config.toml
n_layer = 14
n_groups = 4
norm = "rmsnorm"
rope_base = 10000.0
tie_embeddings = false
init_std_down = 0.0362
grad_clip = 2.0
warmup_steps = 200
final_lr_fraction = 0.0
dataset = "wikipedia_en"
Below are experts of layer 10 (counted from 0) of a mixture-of-experts language model. Rows are named router (the router's row for the expert), gate (a neuron's input weights, with its number), up (a neuron's input weights, with its number) and show model dimensions 256-383. Each number is 500 + 40 x the weight over its row's rms, rounded and kept within 0 to 999. Numbers have three digits each.
Before each expert's rows: a language model's description of what the expert responds to; "comes after" lists some tokens at least twice as common just before its tokens as in all text. This comes from a sample of Wikipedia text that the model never trained on. Tokens count by the router's weight.

# expert 13
Description: Numbers in tables. Digits, decimals, currency signs and minus signs in numeric tables and infobox fields, such as 30,285, $106,000,000, −281, Record:.
comes after: " |", "-", " $", ":", " •", " 6"
router:403520497530559438472459546453537567566483427478517552520488419492464515524470499455499592500491516437484528474480530535527470525470511546498442526502493437491560544481494510477440544523466503510541487472542456466510465524485534496587466462487499544454543423467493576460541548518471509477540400506551511557503462478459546644467523452491525529385486582468429590492502484533550497524461
gate2:449500515510562528457458476507477483518490489408537517454549527548455425581443409378489495416544503480513489414494500535530516460451566516473543511537429447557516521500503518521505489518479495521532488518424457481479463517513462525558493436479421482482533524540555473485497612496546539515535507515524497453523487528389497426501556458531497521485513549541431484542565500531532490584505
up2:541447513506546504502569483468483536516505571513524511499497440504480529490581547538485506499445496535483468509513430500477494463534546496428413486470566548450510536432516552504515560452503435490499476495523520466490461484485484451521497464493535500563567542470496494560520376482482465474450514532544483494424453444515514505503517510523502441530487449488556589442439443471481525431546
gate3:505505470514578496477421545441492476509527492456575477574526564469496543548516481527501472511474461472487452525553462517528544512489457455519600426483471543519539476595522489485486541466548548517516486516497460487502497507485405518498498470463469523519554470546489472476427471490448510439579425560493483501508566557491567507524519518487452485488525571491479511532467498459482488516599
up3:488518506489468519506556461446382506453506513476522457534521489441511524510513536483461434565513501494517504565460524514466506507499479551442471517547528504492531535516427501557467531549495475466513505440447434488485480473451475632470532469536504539488466423508507423547551532465508476520459509519557431476482467541559448507529555511449472483539530408532526413540577534557489548405439
gate4:453495479520547493452478442558543538509584546466507469537468507523471560474423468498543520465556493488516509504511527405507494484532582507486521466550415481507438472533494530490543466533448541532463484546574494499514467501582521482465505515561450501453511491495484533395474559528571545569495504472509517507559473465520435482487471506484581557508586417577470476537399514464495545455534
up4:510555475494506531438504431533559521546562533488429477484465516475499549491463512488467519560527499477523506477537535460498470470530552469514517462509486531521475452520495592493527478517488513530465493548519514535457501556628500521469505481501503481471516516516501493467424561596632535557497529507502474433542527531529462476540462505462513517533552426467468513560413533450489544486524
gate5:501498510500503471505471492485508516458464442484452460472487576452524562518438433523568447487485493491434475530580540560495512532513506515528546566485498495529470476560506489461459398515491526480543494546492456473553483488527416535557428496492465519524509476487450557556469547484497554497518467558518570477453450471520435561455511448485460462520499557538475525460445477515515452541450
up5:453510489513416594554455587492595433512552561596534508458434461498541499512524538555480507500509503576531488513500471493503477570489487524515447482443536501566492450451453509503526601550509439558534529463437557557516542594488482499511496511448551510429482508459545509481464477493512480570442486520527447533480543482407489476518443460486505481554542456519521431463497508462483474505521
gate6:449505512539521483489411535460452524506565537478486497468459453502473497534469456512455502479492478480529474544537504484561526435572442508550527508538461591521470451538580531453497542413531571515460494557463495484532536495541465448556521535436535509491514446532528521480467499507440586479439449502465488626522496496460498543510518554509450544470435513498526526554484530547496452504483
up6:574458482517527486515502486480516540532476477549551490554435520424477519434458434450511553485500514462485484469486551423450488559487534516462504477404574511478510643465498477545518466508503435448508520510535522496471480493528432472486526565497496464468456498486428528495506462478470411504512522453543499533439481496558494553560472527496552514600448464620497533456458503551512479493498
gate7:482578443432516500448460562503486507440592471492491489581492500532504556559547440546479542584487504573551507547392418491540578513514508499496515498518533410539415526452519537544509503442512472484543469420464556492491485450506526452389517475563493481494497511456579571539503541563524508455514505540479434530503448460519509515491472515493514436502464543522464467584472532504516485496422
up7:454492511512513476501555531570479522411531518509502450505459481524461508488535533492513500474524539509495464537409467504504530493464514519443471518494479524522492417530463530539520520506445576536480502532473526469509508482509539421548507543537517424456429493507534465524467551564569534462463484395458509431488468496516459536443517513441500479469540569483495501493525567458564550577491
gate8:427538502486475519494506478579521492572499578459510479580431468540467503538526550489530475565514591519479518537458453547574442479509526520501529524517526534537483460485487596519555538513509480538516434516441478486559530490488410543507491471546449588449513541468561548479539510462510546599478533496481514489521454462490456428436560461487495516504488566489505466504487516552467488504530
up8:489523549445524500445474455528514449432525467547508445574469574541462450499498440555437463529493523533491521542484485500500478536473467471457523422509428399567482430515489529545510460483480454442504436486484460474499511456508530486464503496484517482544386496502510418555432530519501409509574536458549415510442503473469422458576449524515508509514472485491462491430569488483476501547457
gate9:476522540520525514459472535444469497504414428435468452493546436565510491564529479452588514458499467512489494433480476462462446456535528490552521533539511501479467393480492457475460541572432487530576442550503450456513451426491458507512488464489477522505493448539538477490473577468496467460500453427530526476515461500579477582469507462573464481454469514437508540507491521497477463480484
up9:551407555506533546440580585499503527500533569438521484480517503435514480438568442506451489486523502530475472555508486495452555548495556505449497572491519544528509516487580486521371478481538519554484534429544532487504535474519471461561481406481470478482547525471464494481482486485511551511478491456493567453529537496509465459496468477456536516553574477525542479499517535466499483503418
gate10:517483510518438518513476494479501468464460489449499550490442468562536477584480568563531482555412500568432453497482408498477546500528506492492539512491508525509542443562500440484445469543485476433480501507507493572463502482543524437569524517559547498491553553556398456447533485546421474509461542572463543498435557493465502563524561463470498576578570483516553506500414460434485490523488
up10:498498541532535499543514475491495523554482499522486522582562510521505530462478455506557514444485517431579461507493553519529480477462540505516535518476466559466480557525488513437561517463533513494580464508506498479589510564435505573471487514490521502562473435482532521498496483446565445493557541511555461522445463469582588445488497491476538433479443536477473443490557472493554468500541
gate11:510503521528523508592529515445483476490504534519566560491510438490506542517520525474451532482493577473531469541568496521457530512531534516434518484454519554517522532475513466438583556527435544438473564483466495498422516501474479454516500518502456452452491474513482528521475471465485531586409524491511503530484470483518529452503518472596545562482516497497518503543491466450469516495564
up11:474500495429468440499500502507552461526544478552463477525470521458434496528520483436514544507462461463438467490482524474576509475560480476523557487540550409554475553475482484504569461534509544413411540502465567559582509566542518466534435554467507592532535507516480521577507484509467455480554522599502494551524563471420539572443463519453418475491449542540504541537534495496498485493456
gate12:515449536493558509455536527537525529520454439510464451468506492482502478481558500492489516500576497473556558494460547592536500522538470518514456491531513490386472548527517518548495538494452530552567464506534508500517473507511559498477499528494527488458528509532478497517505515499484533462456571492526567458532532523482517466529448491573508421610528472523538470475496537505479536481471
up12:558532510484504542509488538485544502574473474605508568429526475403489535502494460508476553451540434572427525495518415456498491439538470501507443489513449477495485435543546425423497549517508552517529532511457560437516495513485403491516458491518553493507543536513501493486420535516478426478532505536502492571528474546526497559501471440496504493460442450423458590552442507489485539541479